config.toml
n_layer = 13
d_model = 224
n_experts = 16
experts_per_token = 1
d_expert = 224
d_shared_expert = 0
activation = "swiglu"
moe_layers = [0, 1, 2, 3, 4, 5, 6, 7, 8, 9, 10, 11, 12]
router_score = "softmax"
normalize_top_k = false
routed_scale = 1.0
balance_loss = 0.000875
balance_bias = true
router_logit_norm = 2.0
init_std_router = 0.0206
lr_router = 0.000572
vocab_size = 32768
norm = "rmsnorm"
norm_eps = 1e-05
tie_embeddings = false
optimizer = "muon_variant"
lr = 0.0118
beta1 = 0.9
grad_clip = 2.0
batch_tokens = 65536
seq_len = 768
train_tokens = 364100000
steps = 5556
dataset = "wikipedia_en"
Below are experts of layer 2 (counted from 0) of a mixture-of-experts language model. Rows are named router (the router's row for the expert), down (a neuron's output weights, with its number) and show model dimensions 112-223. Each number is 128 + 32 x the weight over its row's rms, rounded and kept within 0 to 255. Numbers have three digits each.
Before each expert's rows: a language model's description of what the expert responds to. This comes from a sample of Wikipedia text that the model never trained on.

# expert 11
It responds to: Nouns and noun suffixes closing a phrase after the or 's, such as court, system, film, season, -ers, -ings, -ation.
router:180112171179131116106143149116127151151064103092142114157101115136153134180131158201165159141114127183119111114150119166092141149081133157141152140072124167134130119137173115098117177076121086089172101067059080180065103132097106106150192159131061119111197153186133139136122142144152135139150076146175209114082125123171169185171126149071
down3:158114109163082135181168141113105163147150185105068121117105143133105108108071130123177066092114141184166131182084105160156138125135185085108172137072160111146065145125152083121157053134159085162098133117118115147150133145103171110155119081152139123151094126081070140083121133176137140161135116104157182098079091149216161137116088180155
down4:109087069058135111103097131170127148159169082095103130154149131070076153131063203098121189102126075073113162063179141168211104063126127120120087170135143155124149108065129101083093078174107213162171155054100098140087126126097126098119135150173124159145070141173114177143109140125152150073171160156084128182148166124156185150110129163157
down5:114152116131135174191194103126136103131150149119135144146054126136143142092092156101154084153147136150146170103073167075152153175174147130127142117090069077132077149135185122104163124136120104133127167089122120183187111178056181120116165182095096129133133164073093113130137124158119133134140133092133069085150117143154130145180070124133
down6:109086181169155140136070140122125106126135191105139112154083100118106103102152160160123100113104160103155146109064115095116110201115061188174117153150129171115094103181127111086085077060106167189201139121131086145120156129158092129141151174123160143131139136128183159073182025133075103145130104152127140108146112135099052145118152124123
down7:115105160120126143098169116167053094117195132118152111181102104173117127141124103166133143146132151157113059105109188165116130114107091114175152191086124152160088140097173118111138150166136164093109138122129171113135144092161036142078099083164144204139123118098126120143130077125101148109182158068157204183164128199115096128134090139169
down8:103155098177132144137107120138113156072134213094079155150133162106136151096117077167105089115110129154109105092133139122076069101161096122147096128152096177118149152098107135095197127169145151087132142137171172207132112140135135083095077087144144124128107088115135189098118136126136086130108107093111118120100090162126065115141062059099
down9:147097148176100152075126097119139177197125112070107095123096147118118135133117108090052101074149160175166151092106129167064094121084123142122187131133139199084099059117134111148127120043127182152131140163093154080091112053190119115163138105130162135144077171111172118144129125116163162152127134145088116165150112161069133154101135151148
down10:102145126098113096162116122105171143135188102158158141095112156132135098107088164118136107119115091110098122115107141125139104178146137120060152142107138145116124140134214147155138159130136152123166119157158126140132097177089131186080125140129122145118172164161121133188075095159099157137120156153154080175109061140086138175118120129166
down11:160131120117155149102118116122112099091172140175148126161097107124172168157125081095050096111211240117155111142056092134150149153123108119142078155109120087107087152118132084100098126152125095108147138132126101078153165156081147164072112126090138132118092144163075092131133113167074160142076085132147119155135170130119135174178155114121
down12:089098102182103130134130160139161090108102133063126134131125103096087181128102143194111138117107128115166113155155163073066173130095131158103170158187166113076155111082148108180123175169132137069038121080167109119067109082150114162172054153139195112114112108173173123167118147135179185120156133141070113124117116135137098090191146149106
down13:137139193108184116121112101113134115117117117138123101157126155154130166101121138135171150149134116089125089128114123141144200034150173173127100132125143077118107151078092127137171112122141151085101132104058098116113099162144178150149105124169178034125157091082170149068091158149096142156115152147127076115116146125114110134137145098145
down14:079123085119154060112096146119105108119128155086117111122147134089153145132118121100160119104173057182132096128082103099096099175060124166090144116130141151088145094089102133083097117121188136116148109171138143160097141055090124118167104178132157123170139129092087089131037107121100177140073130098128191167130122134138128138130195129106
down15:097189107113112037088146121143132116108127160139149118194111110130156145114150159169164130117153093105087189146109083176063100073139125172109140121127124075126134131175122166153117116100173150092123124102149163126123140152118147145107149104159141142121118132089129163108158122152065129204137115161125070125101116075152092175114132101138
down16:079106111145080207140170141111151178096125106078160166154110114103191153164195102084098104132114108135112108152144149158132093059086089143087120154114123113112185148155096134146145169103087108153135169088142146108163099108169085126085134107077137157130083134122182157108107013139059157135139125082119120086135104079084119107090144116123
down17:109138091153100106120103111159164176210137125138147156143117079116116101105123174070164125118138161166070199113162127122155152138101141133080092113170080143097112121122122111111061161164139137154126135103185159156107120114124139080102119142114123185097079121160076102092124148145100116130145160094179121128142167126100134153110164117121
down18:140078189113086136124116127169109146108148087114132130080105151148148145148131144148127130170127150140126107136120213109142148132155057055080126124101119135170176119070143072154127107127155060164104135118179163152108121050121185141110113124120132181118096131093144102115156129153070094153202092068111147137170104132133157128121146107114
down19:109107144107152149056144112148104129151087131125172144133096185111184140198134142111176100114148140122076088096092108146106182121131089116105110123161112151088131155103198110177138179108167170045138121121072127143136080121122151178107136120124134167184098104126116114178069137147154068188098095120143117128183118133073141159122111190098
down20:044117144085133147157148137185072168135155140136172067128125070146097125143080166161126131135157112095097154134137174114133131169123065130146153172111149171103165073067085046150132172070151115155175186155130075140150127141116113146135155086138174112132156120108113145066073137145165155105108110093136122121113174150153145157133087135135
down21:069106155123154091140145150146100118165163152102128109101156186094080068078053172088134174123080110109127116120110091120109108120100174124111181129110127110105101096108162114150099090121083099120096129210119128097099148183138141098177115146086096084131134163092144186112167165103118065095138148102121175093076144185145063106161097155169
down22:131143096128139138141145110127112157134153117108071157050135075129147133145149113139130135137168178071106144105059119124121130095067201157089160137152136138070167087117141122115180081180105130081109107192158110151154160073102140094119180168132137141175120126181123118107100125144145132133133080085099144124105139145098138181120111109105
down23:037161116112117153128167113094153125092128121190165110120114171087162155084174178133179127121130160149133142195146143040079118123122148147177130077123113114175128114121093108134178148192133116096213113160125080150128170089179105096184150122098156156093137165130157129077142092147079147134106093082103130106133138115103084102116144095103
down24:099155152137030106119114139114112132178109070100095118149138201119117112129166134051168133117112101137082207084153090134118093186099096141107122110107137088098130149123110159109167148129183145179099082145101116110132112128065171163109111125070171127133129140143157147101120123149079159078115143132089147089178124100124159053178130125124
down25:150093117104154134196178149126146141075133143119139162130153182118090183073117085136064135183112096137130139112210148159088121102151180124161182139138115144077191128167106129133125166179103090087153112078143075115107118111087136163125148161118191150170131047140145161176053111062130101118149193077121149160097119135165195098084090149100
down26:129153156150145131101123134046156113118122077173125157125123078079116126086136103144129119143129120120167109092154144100168096132154144085148092104139165085154069104109172199149141168168202116121172091099167157164135123127119137073137183139126085083168115140122081142181119128089076124123080143183104152115157163136113153130122130102106
down27:153122134188135109136143137120158147061148144150085128177115169174138125133135092123143113115105092128126150121152127094076108137071141099142139154130115131166150121138128105129118138103106080178161164167116186123111144128155101141138059129125185054094094163137125120082150089157144111091161135121125158161177175119118255107133078122126
down28:211126124140188033130067095129162128081213157111150193156094096096152117161116090106148184142174115154172134114171102116132138115129135166139044167150121170151106109174186152132118137139110114132095159175121184138114155147166110111088122114089125122133071128115138118165099058183057081120047106138121149131110111127094107077088120141120
down29:222112131136126112153080159139094180166151077179108131100132145125144149088113113116213148105152147124127145120145091109154161189159121118092111158146167156179141147132153154114173160093136102105073191105114111169093141148154193092115184142045153118077111090150177113114167155086127145104164120126079191101090137141139082146144146127125
down30:190173093065054119177155142127121169174130170129177164071172092147138127075116205150154115116101106094078126168119100141107184136132114128128151137099139097162066152139184128178140076066161178140106030121136188125152109133091147131086081110116092166127106136156123088148134100129152090110169073153139110156153137146033150122118160137093
down31:081129135146055114096136134081115120198078098155094110112119173125130132098123203129087149058129119161140073107127148075084158147113168132136162196139148114106141152091168208125123115098099145090122141139081096113129173180144134168130141136120117091140171161205148108127129176151101124144143091110138094159077162084075174151104124146150
down32:104097117159076155103123080120149098153116133130155113133136149105110166138126162170128153148103079112078108087164114118161133155114123094066111094135055098142130098163113120151182129171093154101038101188119136117159142100155151155128133189106155087069167149106151165098067139173161167162120103095164141110125130132089117152115176118133
down33:096087145157074212105142112144127143197098149090099083078128096095149076096111063092113131158161171093127211141107160079144107151093057027177116144114145103074098152082088176085158096124130135075086161127146139105177100118122136123159108100097117161141108130145067155140137126134101144153122118158111125097156167096100077116127125136070
down34:158143111135138128066125128121174140092090127196122141078108080149148101128161110127133080128171126146117178152100085079078199125138162107122165097143063102118167104105135117093091145171097104148124142078150129185161120058150112134124114163099046099121143093119164162158109141119128136110084100174150083128154119100063128079072146165142
down35:169167046120065186175142164165076076144150051137132102144067120137158163116105121115091093096129144106122167114121120105156096119123109084047090086158100094085178141172112097116128118156098146167055190102110132097148177144116101128115121134139169141139112102125102166136110057123091054123156147149125060107127145064170143103096159102170
down36:120107105158130061119129138142131184194069218122152117111134142076146136080177146148181065164154152152114100133146123129185096114181122134140175140134176160079088134142117133122108164121103096100150110170066089111189131089174136138114112051150097154131129088169115129065112193125152128133090151163151133070169119104111128161171200168142
down37:160183105129154146079107121083085116189115096101130087037118149155117115146132163134188165062132120136160080091157142100167128126051101093103144111134165156119141155129174188108184188104147143123079083090124080132122079142194160144189180097137132141099151138170120121089131073116136090144178095122141116142164134141169096149142082134132
down38:155160070147154150153096124119136111087173144114126098144153105178070115102100132106117128084082080166134123083130131154102119151180118171121163129122141122103118124124123158131145087130082095103121150132116133104152184103091126144161207111119093136127082125151197124136114165150161154141102151097154114099145170100180148128104100079144
down39:129133130118081137124068171142109109102049124068119145105113157140152080150134188092111111105164080124129165177127117163156152051114072125096087108120152186102124164117077165178192140147091110078112131118156174169124188129091182127155136137105200074111132081122116140148116117217161089100104078118133143145180085150101073112165175129181
down40:183180122133117109126084153128122115119115111154123171190123113133121097179131142190146123110150088095175133092146149141176175162153147146124121149109147184173134099100159141135125125146100095119150154144137102173189107118138192105128113123134098129162122149115156189130104082118139126141121091133111103197120123110070121110121186073152
down41:118083173177075129090075096105134121184155116106127109115144113183146076104120239127172109161143175122147093067096127099159146067108144154107140135190090101133107093093137110114144167164139121164126115086112150148161156135112080096162124164098095140180142134095168132153166145109125104117155110130156160165134103117158159103118141158075
down42:162100158127053087124194108121160168065091145110125119157141090123080095134159116186085036137149137117087133052145145080165177168092097135167153160158109135147069073111107158163102109163050183097164146078179132113124083123129147106162157107122131183119112095108125140163121105158112114124067147165099157155124103119143154168111167148133
down43:154054167115116168162066097147115138186104066164100165134105179116110136134102194138125156160062214158115097086162099120181060109110135136159187171170131163137117133133142143115160135115118196137124156165093051177110101128130140161131127171138126086100209130155142091149136192120113130123126132069110148115114127144189134147163174155066
down44:105178097110121139106188065192103172181162078148125176137179134211163113115125157135164102134117108159166119121092062107080084119084142154113174100133120084134114132112144164144106119137172087106104138116155115139126091100157057128153177127108158092102170191144158107108125115133069137109174121083075090155081133114105093150136152077168
down45:055147158160194143139163143149130138112083045201098116129061097079148103126082180153125070112140149147116089064181111062137140065161103106098101089120122099094144108192104143118096101148110165129127071085099094106057142076130143094111174159075058118138156121142104152115144151114144145101156134170131168165134157106182097132104117184122
down46:148100062139179123116065124116146105115192106092139132187194176142050162077105139113121113126176085062125113136117119108041123133122174145107184092105092183129136137138114075152160119095145165135182128116152180134180187135183100110090172150130131209152121183128087154149132114114122104147172152113132104081157160151129090101173096133198
down47:154099123172109118091117126127103132126119117114156136130105101180141144120154081144140114153100141068116150077111125139098144165118133169126154135150113134086120096142041092123161097168144124156094094109119150104109104161132090164106090218111103152156123169147157129160061112101173147045125183102135102101093176190134211150123094125099
down48:154112148130120144170146173096149133162139115176134117119098132070104129165143146128117071143105135090150150135122133145162123149128136152125119214191099153121100145146022129149098104097100133122073196110147198045195162140169137096107128145094130094176114071182112146154113112163182182121082124150132103140169151195108145112069132195144
down49:148122106156166115085170101034130107104089163104129180219090082098114096124102136163123068184129125110079138118101107113116115116130161149119156147095055125114110106119101120135124137120134143148127118056127081038113162126129046121073138134112109094146134163205116143140179107171167089079083128115130141138133108125125135104068103084170
down50:161147117104113204085131151107177134150135137170138119131136136163143140110111147081128178155106125133093144162177111119123115127141118162156140109123156099150074082126138106131157165069138063114101123102131134145065141112125101135141136132153136149156122167141172150154091146163051134143185110141147108122129133129150118209159114106102
down51:079121104159130099129186079169170181080110133121150152173144139153124167115177125187124105135104078150146096143101151105143132112107140142148146143149144126138196120112151138132127110114122131146065100113124132121128137146138096109130120131119079123132182172145128109219113112178152091181132101074121193127116077089216152158109189090067
down52:098106137093107137111127111053105108161139141147069121107113115101118092154110150083112198089119193170094122164152147118153138152154145108087173133108075143145166134100142149122126093129160183140120189181090183132186171135190091093131093138146151121122158082115143183119128112075163099115150182146139124152158184177154163072137105096135
down53:090187231107129112094096126184143130141181087182186110079120138083101152134086122100171148199131139113121158122148142105073084189115104169126094134147096133145125164044072100137117108099125139152172123142081153135116117140183109170148149121049149092134146115138221159103063133156102133127063066118114101146130131110147109123136133110116
down54:116146156162070125124112143155088161144122163108080114132159164167107114159106142142097127158164122148104097095151061124114122156057133165149158108103148075129117104026099078126205136084150118154158134068168133175149093112107142129169070056143104119119148152095138104090104092106140197120116129139168116066133161116144121100117187186103
down55:107097182114061122132100104153115117081105179185102127110105106143131164129097143126176104103137076094149118148108169161122170140118141195148173071146110136133146120102146188150090127127149066137169151080083113134144080107197133149137200180075132129135170163149097153144102128179148161100108166112100191118134143185091150129202160124146
down56:119060171087167123131133141131156180130060122172143152125102116188169123190140117104146130143159079074170158130137095129163180106134180100118122150125104116157219146169119129094127158108135092107132139117124111099099174150152116115144150145154097087106157074173116141112161147104123117137140083119099139103073172145124148168112126105100
down57:069100119127110117117078097177088175175071113104119127095122081100128140121109102106196157145132083138107151087176134116162093125148129124144166136118150124112111177150194096119130108134132162086172124158113111130113086110156075167110114129112154115087107179143139134122091079163112123148179148157099136145097076107106117146087108119158
down58:073135095191148104156168169102092158116125122117127156144142175160160146120147139165127149121091186075131140189131115149123119104118132138116093104154145083121107088166170189141139115139242178148117172137133107157121131160127140089134100100165109121117178146102142016127105100194079157183130100108107082060147182136082184185117152124127
down59:151122102123105097111150110154115171106092090124094174086119131184124121145131141089133141080142171135065101105081148144143139161193115116147104135133180163109099099150175132149082163110083085166149154142084085128106110161139091113185173108133091155165087055106146120114145135133060116141141155162154118124099098126131097165116082173125
down60:171136153179130110143130166109146146158111112126143119099087136126121122066097130127132153143172127165125132114137185085127102056145130145132151132095107136097105167095134198134146095175149085096131125043106094194119156108107190130160136191136122081127161149055087084196138150144087115140182108185165112111075162126155168147165183118100
down61:128113152113120134141124130193162158155082052077099150155076096138107194115110133147156112124120164124142150151110171132123123206100102129123170141119182176120105110060165121154075091101134103129163157087127129122164161150081177149100156105133105216132093159102109146118166214120092148132081102149134122125133126188108111101008149111158
down62:114150134171127115180116125104118149157202134115081146172081159104152094121106127135109145092113069142066112163141077088177082079189207134225144057118144123122109165168125131122115104145184108124093123145067144086114122174125102114100160183139153114081106145076126122168131177081097056123122133157083173127142157163138117079072133131143
down63:134132069147125140085117143167106171127110174127095092067084099080094123171104096201167127072144127127117121099164089135086148075161166094153138128109122120134092093135171146132090166164199089168118138175094129138176121149131156115124052131181135139141156103177116130106161139154148118138150154087100143093098156101124122156122061144153
down64:137098091134134100127166092173140135161097116127114097177121075159202127141088150111131156118191164123158081201104173110126126152150136166176159166152074130098088117145149121112064130156159101151161121070138168161160173123152143124140205096189072175161089107194106102145145093158116157121149100099104151115132155132141177142117101112153
down65:095138107186112104097093157061139131117096099189164144112111125179140182107146050145159080144130170101139092119175160122104091177126146053124144131098141167177118097198172089152151186159063143152118117108119106118109084128129143116146115145147149159098158163087071071164115142111103157106123141108130146049147091174176166091108183165108
down66:151152128217134082137156119133125149170111157097192227124156140133142110119085130131109164106133192081086152063165129117138151066075128124163120117113131120098108162063165163120166129121103087074113143076107182153099175102110155109132147163118073128114142119111150148127073158175112101144142086108147136207136131177154094166147145206150
down67:168114123187108156113116073117108068143172137141125084117172136136148149171141137138150082067141105133114145152148112082145062149117139178107116156032101077107121138112150125105126178077144132066137079194078116121134126131077169072126135186104083179069163165097139138112149152110102150220143107090137185162129186145161141144084181134117
down68:140079164139100158149081123104161151157118115132102139063163124181101180138148121068106118095110093124166126101126155102157111121137140102201115159173120139144147134128158141180111187170105150113112136105135111129181197141122157061152133105081150158116171101162120065157093136133168157114104163201105116123091146148164107094150172116146
down69:154142053099094181150081181124109153125175165168144110129173156116152118148096075151148103099117155167211138092106176108167197128119109094141131127139127147140137159188124129151159116151100148124223151144162134089163087145172134120117155128100075102138099127194128129121108137138128173114139133154104143102182145123118070120155168190108
down70:118133102148086122099171112075102089126127133129129188089086089148127147132102163129132086137126134114146136100120191134137152098111145123115125082135108154119111175187108197040192154103103127104110091159169101133092161164106100081132077185108172134113144141137132104073067135070096119085125152081123057102135107134192144141116144114141
down71:094133128118122160133124145083125125187089214187084054113131101127139203148107081196140146085098136088147094046155088096036141092094137110100119083152169161078143143102144086121082141095110114149134132151102082156149109168107143138158197122124124121133104155124107157131047129186129149109146104149167158084122110104192143154099158119121
down72:159078094114180093134140126172145124132161093115164110140133120175144120073107141116197131105124160070148120020074084124171045159170129163097206160106117155173141106115136081118104187128093101163162102150134068164167187156112187085091126081139079166154095129124152120155169183110148164146117105142093136161105173155129123101157146134129
down73:113082110108071117154153139141148200134130122167127142101163118215115128188126119188140138128180077106184156088128161107204137126102139109112158103139144155120120146168098116117126139185124069130155145061151121155107158078146132056115201161130143089087122128093091143130142088127150066155118133116212123086108122139103127157111094130034
down74:098155152170136104085143136119120145136067105154171131196103077113155144126083098159177167092138149121100089102111156200194105100129136133148175150164143119160088175169192135130138164073098118171163128157169049137104091204106139076087147117113140122101168158166110131094189129123134141115108108094103173141121114163125142115118135179137
down75:046142138154186105096082172188086150177154114120139089087168137124110079092060138075140150107115137118166169100147112120113058108157107026084149085146108138052173129159128120141162145114132090110120173055083126135125123124064148149101160116107086137133170160120139118139132184085109124101182117130141146112116090102140076120125104080169
down76:074094189174164162117168148198129164166139169091108162110161172085161078128135106127073124109110138128116139151158104078137129095138174123110153147108137147148169140145064149192108162139160181127107175135135171153145144138137059116102054133116128102143193089163119106152107139133102154067112163093092086106122106102091093124125133139102
down77:098151167112125143118185136089179165123103128159091152115091156173202097159149173152116174082122100053173078119101157152068135152110118149184124095094136166070148126165148142133137149133199129115078119147136100093144107152088152129115059141085083118095157163197200147146131113114180087149096087161102111130109149137095151121083155120081
down78:158123095130106072151144112094154146101124068167135157136118115130149139164179125167087164080145141102134095138152124100138111097088118148142121084154126153191139076071090142147128163174103113175092056123114189145062121086228141125112098152072122065135083119118114148132075119154179121140040143133154119152097138176157114089179147180187
down79:083106114138183104131163164133146158195133142155128159121124071077066116117135133073129108108130129127153120121153155141112103159169133145119094126104126173119074120111189181126145116138164056164180084175086173156146140170072128114121156105154106124106114114095134167155115129106106083143126177233172157154093124075156183085168110175115
down80:118093150136092046125163082108097172147065189119090157105126114118084146174129092142096102118162115066110109162124136138163201123127183128133125064077110073109111117138170107137117148113132154140122129116068114149193137149103139185149104088135141150215126094123125113069129184093148100132106116110134102190080131109081177128145124132158
down81:141131157123102135143189150108054105131158096035118100143140165127180165166096080099118059136119119101134138077138101066087086139102150126191101127163114151151151100114095098112097138123121121129169112076149170090162113189111160161104141162173173119161104171165152169189128139096105064086097115102155120191138098150125098112102119139072
down82:113171147062151121138165127108156108092159145079106089132092089107131157155136135146090171111144130143101139192062131109155124178150179147118138160154068053100098089112089142091147101110150185157073042131157104130061140142180133119120089184127087152118078151131140096149157101100123082080100182068123123137147170139114134111115168075159
down83:121102084102132133097167127149164199111197167099142059131094183200116139192147170104123143116093055110152126132105130116106126132096104143115243121194101089166161150206188142110129114154136100072123124172097098090093160147108139096120120103136125092103148156168153141140141202116129125118101105112083127110175175125143091163131152136122
down84:116132051077112120142109124120118139158100103109111130093148117150122106118126128136156122138137087083104141123135108088162124161158131152141165178097116141164188128097088155140091072110191129131144078065128190136140125129155091157111093126055108157142087149161157145085086142169140142129152105086153070089110131129166090171120111150151
down85:141126154070129187102161166137098139168109128143103142100090081119117164102107140177130092125152086075153113104098157149075139107142170165117169156135135165137149109159105138078097121093108172158124125183157074144154196119162159130132131100112040091093083143142160088078130132135102135105077123197167183119101084120118120136083114099122
down86:112197139100091151089144139130152141112091146227110145124133179118145101116067114117168140103067084153122102145128097080140145161191172161096115137181115127115114184116152158156160124106142134107045153160122137143153116134073182196112118146183097066164129132046170151119162155149132116138153136090127112121139075112139124100057088177112
down87:107096123088113141141125095166086177167200158117096157079154153154159109149163103138153120136092161160136098090159151120137071126123091146132058166137110167105100101158106112071111091101135078141111100146121161160146177133121079119131143135129162148127173162141166144162114086104118139099140110093084171180139149177139161096091104106065
down88:106100134095098118148127075039119131133169164152114084123108129151113135143098096103104109133200170189101152180143180095153128134127116153164150107178086064094170164162143122138091131159175134157105111144128201103119126149108119134073094146148084128099099182174174159153097111124146133200074080150117159154152138102145076154118114147105
down89:118153098114111140111103193123108140105144115128132123076135088116120129150154086082125149129165122107156176113171149125181088045128151132159128111154095096128100147152094029110181175114114108127165095152078108089149105112167099142102228149171115161115155104132125158120174143104134104110123160107164135164114138134113137100106127061128
down90:112118155148111076165133117159143106121162115146153133121122116111109147172133102166133055125141075134193159112117126040144153083099059115092141155068128104092124094115116150115179109101047202114131081074096128134061111107135119159110060128121108079097161111183147189157131097113155142151095150162200148155145103082094113114107163128113
down91:206127083139128110127138095144098072120145106128117191141080064128174103160158123092079100122133195166186160063204139133125155142079149186158094115185117123119106171094112098135088106163134105121139132171161137133153158101127122089158136081137144152180131156165138171153093123164130064089123113132137109156110140146192163140102101170120
down92:111140111111126157108066085137172109088112145182105126168141124091070083091093113084104114087160103176157092140149177187171104107163154094066103104109126220167177079143142132139159123137097072093128148139174161129118124114145134108081117105102183159182183189099058162151111173100104053102169094117074116140162098133132118099116115140142
down93:186098155138134113126078104093139088064145119186148158133106146086145111195130161132098159188094200068137124082150131099122127109121109122083059180173100046137144145122125157113135107112110137145110117088153132124140133109162106141113107145084108131147109081178137096098113167176138129103152108107111101099134158183140182131162173181093
down94:190171123148134138143143150158165141160123110063151129131108088128103095122067152126115137074137124165127160111188095119150150167116163138115149168107167122111115188134084099124107097129141155080177122145104183136134146145140163112053077148149157206166136150154101101130110074138112148116097124177127157161107148136158173170116124171167
down95:218126110120100152098139168084107145102121199091130086062152132154132144113133123150101117120126120128152191058124149084114139096098134163107198116114104134155160171105203166087140129189106134154158147067144089151078184086149109091153117147139162158133168178147174180168090095159129157085113119189170167108161150132147089125094129109130
down96:175121098155152149108087131110169122121130085114093137125088166175062072105101145136108159114175103081120091110137146116197114157139081163098112166136124136106144184124117132181125143108069152127112177125133081121089104162116092170116102121177177091112140131109109088114120152149206111118154118137082107103122100139187129182137131093151
down97:104113142126117154098171037157139125138143106093133202149133145117147112101133139158132135163173155134097124067134069138117049184143120118105124120122134067105125145127117138122116160146119076173188147124167128175140105121110124089108075121134055108138176184097104099122139129170181199098130129151192130111116174095150171128077140113085
down98:195189109098116099109124098143123123069151160102157149133153122177102092141061119173119136127090110166099135146142105114112122186087096088126093136165128159171121141082104068095077115133091171089115138117105183098121176074152170188096097148148142153121139049129091049158099143101083190169135169167092158148120131199124153103139105093179
down99:148150140104076121100053109083124172174143165158129148134120148148155123126111137151111084123118170088160085128128093087118126143168109115107111145079089104235075122074149160131122110124118105149166160174165118067112103159194141151082117166112110212157110124106128154143160128108103133115156152156108109091124138167145094056104120151198
down100:149161122127171147084121088126096161102113126093124159164124129127120157193098132078162121152042151135125082164170121156116098133094087167167089178058142123094124114140138041127134134164118091135142188112153069146158125117143147140210217187105104119107076132096113168114155124170162138114183125146169112125136087125142072164065102133140
down101:127115150137084163097106142040111076122124103133194122082153065179118150143156126127152140128153058098161153187138103139152130109088106141143163159123133160138137175151107119102191109072154138184110121135108131082124159117108175144206162125137093108074091114128141118097131107136147097113078086154124173166080147097174140111105107137193
down102:114132100103094117123126157075091123147095182151116118141148098095141109113109089123082109190131162063137096149112152115128179118126181114159120123159129125156142144129072137092149120123110185103113140141186151126096133126096123171073079197182168124168132138174146113109131079151149115172135110080163101135137134142114103059111044113124
down103:108178107119114137090134135142137180198061117144145146172067159066105161210111075131127118158104141089128153111134126113102226146092142137086106130155081129141130101121062137116136122141185107131112146190140086167138067156144081075086156137142132082101142133132124109155104154157150162128125154086156139089108158160145151185119123164153
down104:088134184145168147114134066110156170105098151114120052073149147147130119100094155116118110136145164145085104156156181103119117162205129162140127102141132068153158198130127108122123179103136187095170129135128142147154116157102106140099215174137136082084112159128129172111136116096114099104109095107105092120137145132180117111161193174152
down105:092107125180136145131160177099109123146140092139145142124118148084101167235089118153182186135113080152133123106121103128139110101168094112168080183132147161157127138095075127160087126120152127151134154094142176175121180143134074081082104190197118112139146137109138135176121193195127131095089186168137150176130116153154138147104154125096
down106:151190177080201178117175068148185143189063099121076179176112139168137125097127076114117126151162125153125137127150181156134110134060120194134162107128129181117129130151130141117079116156112166133145134177123144076119156172135102055144094106118111132094109121139172102112125114139074122141109130166155205162096105166109118072099199144098
down107:109102116095137095135144133126146120186075123154128131131125182191139143092073175182155067171127127097124118146155099172142129137106135154088118119093102092136082164113191155116127108116119163086209101075091125137132050115128105166145089142133154114181141140069126061117106141131155179150158088145154100132102145139065102119153141167153
down108:106090149152145142145084144157165076166160151159133152109132088136126107114129087128164051138129129131095080137086115111158158082059104111086074158140192165155132102099123178106164126150122194138127172157121122131086114146151190125133117138127131195075133159179114120158096131147156153125107142158104167109166219115212140017136155132181
down109:127089159188156208132170080156105073213037117164110151145149097101142144156139107149101141171122128170089148126143141131102106080093110096071147118166115170149095125064129141117111114068106107103135146079192159150128114150134147146148136180122102065116135141115128120124082164155094078127127079096124174141106136117117127085137116090134
down110:143138189096217161162177146161080120049149135101132141120104084087115145177083120110143131090163122152157128170130176125182092123050176125060151142202189117122116128111078146137131140145106145146136084100159114182152146065122107159123130111153105104176115171141115114189153222107137082127134142150109100117138143148166108126126172085115
down111:122107112106143117128162082113118131104154116116118133202115125160152213150136141089174092141135105114130087115120132114080095133102174182144130100143057122088066122115146136151139115086156127070118098128141095119123185163078159126184114175186122142096095127073077123086100124138154194126138079126120113101182109145133186177142156141069
down112:140133182132110157104181102091181130153130098102180106131106158109130090128200151153106139125097178176098153132122148121166110064107098138122117043133110160128197157073103154110119099148106113086133186192101186198152145150137096178168091130130075117116129154121132103121147168157100106176105135139168124152170078192098170159125089172099
down113:168109082162151179104130115106109112161129086163155176104147148219114152182102122083156080150148135146082165128176112167059144159153166138166164095158205101167055095111177103168146115134132104068154090119115147164173155099152127120099161125113100075157115132122065181143148104091116123092164179129110108139124090158105111115158081136121
down114:113160157170182174110082195079094159142119103135067078158105138079150149107141128102108128051133145096083131110204145209153134076115126091120096128120141130179183099090118091126079134140195075161038088124160125129148133111150155115112097103140171157118125112172098045124087160109129171150115125072150107099174129156141121127115186169127
down115:086138101184145137119107126080131119161105166152132174155155132165102136136122126156115149134144157128103098170118090133153135142174076135190181131142151107146173139164131182099129160135190126150115129125109112095096081126122095182049176089177092133085136125120108061173180073161115145112079149154157164082113154137133087193208132164083
down116:123066065098123123099144142074087131125079184103093145072142135121064053155142080123135191140135158152094120108129141096082164159114168090123158139078143190122187101167164135129161155125139141108097140155149092076082116138119082136164125161086128107125127144115132122081098093151098196146159144123137123091119139162138103125076156157122
down117:128134072117152135141136117104186114145115122107141138133157082154110084147106121154144092143074122166130147051131123079118107131136142114182055166124147102173088118158124146094182105116166112147127124141174136168113094086152107117112122117155109144091100089086090094159148094087141158126173119129151143178152137168102118066135102152169
down118:132170096219122123081088161136172166113192100140145134214157097199123104038116127119103123169105111159130154139101158055145110130127123082130127092160134136177119111130149111124084135148128122095107169179076154048154131135154142173135104149171163135186137127161094096119139119128152127147168113133090190154204119142104117105160140161141
down119:113123089130179095125152051137103173059056118108112133083169145137109117135095173171172171082145172177113136165122115128125138084106129078190110131136115149117146154187122212101148119136122122088119093108115115130074112156112078084128105130110163115126116087114146125105090133095082109137095109107127088105143153141106137127065115132094
down120:110127096116069146068107132102086134165125069165058150147100172137049103148169132126082124174111121141117162110075144158159127117139132159118149138112062152103177094143085145141145171129125182114155164044117164067181096067173135078131142068085134133129155076156152168135135156164081127138143074121084118118136136128087160104121154161063
down121:110116128118148147143161102120164168135209207161171148129163142189176120121123138143203119179148110114153100157163190106126131111131129082180177110095166083127075149186081146112119142156090062126135105106121115100115154157115160139068092108137186095117038146088059123176139097151111090145152111099156093113156100134128117107151145116151
down122:106154150085161146153149147168133082180110039112112143126132120122133145165130099191127073126145115160110106138160125169122120120146178118132129177128139129150167168125120119102125188138103098096155154131139183095118131149137121073189157169114161158107161140114081052183135120144119129158127168070087152124083139103162113152103143140173
down123:151153090086106184105111139115184163137128125135117144093086127107115166161073148123076087087155091153123113107143121144083168127120196143200100154121111115071184089122106127111128126141130093068134126096135163070155110101133098053135148177081176094155148079149130131163152112102131171166122155170148141130139154150112152130134095112170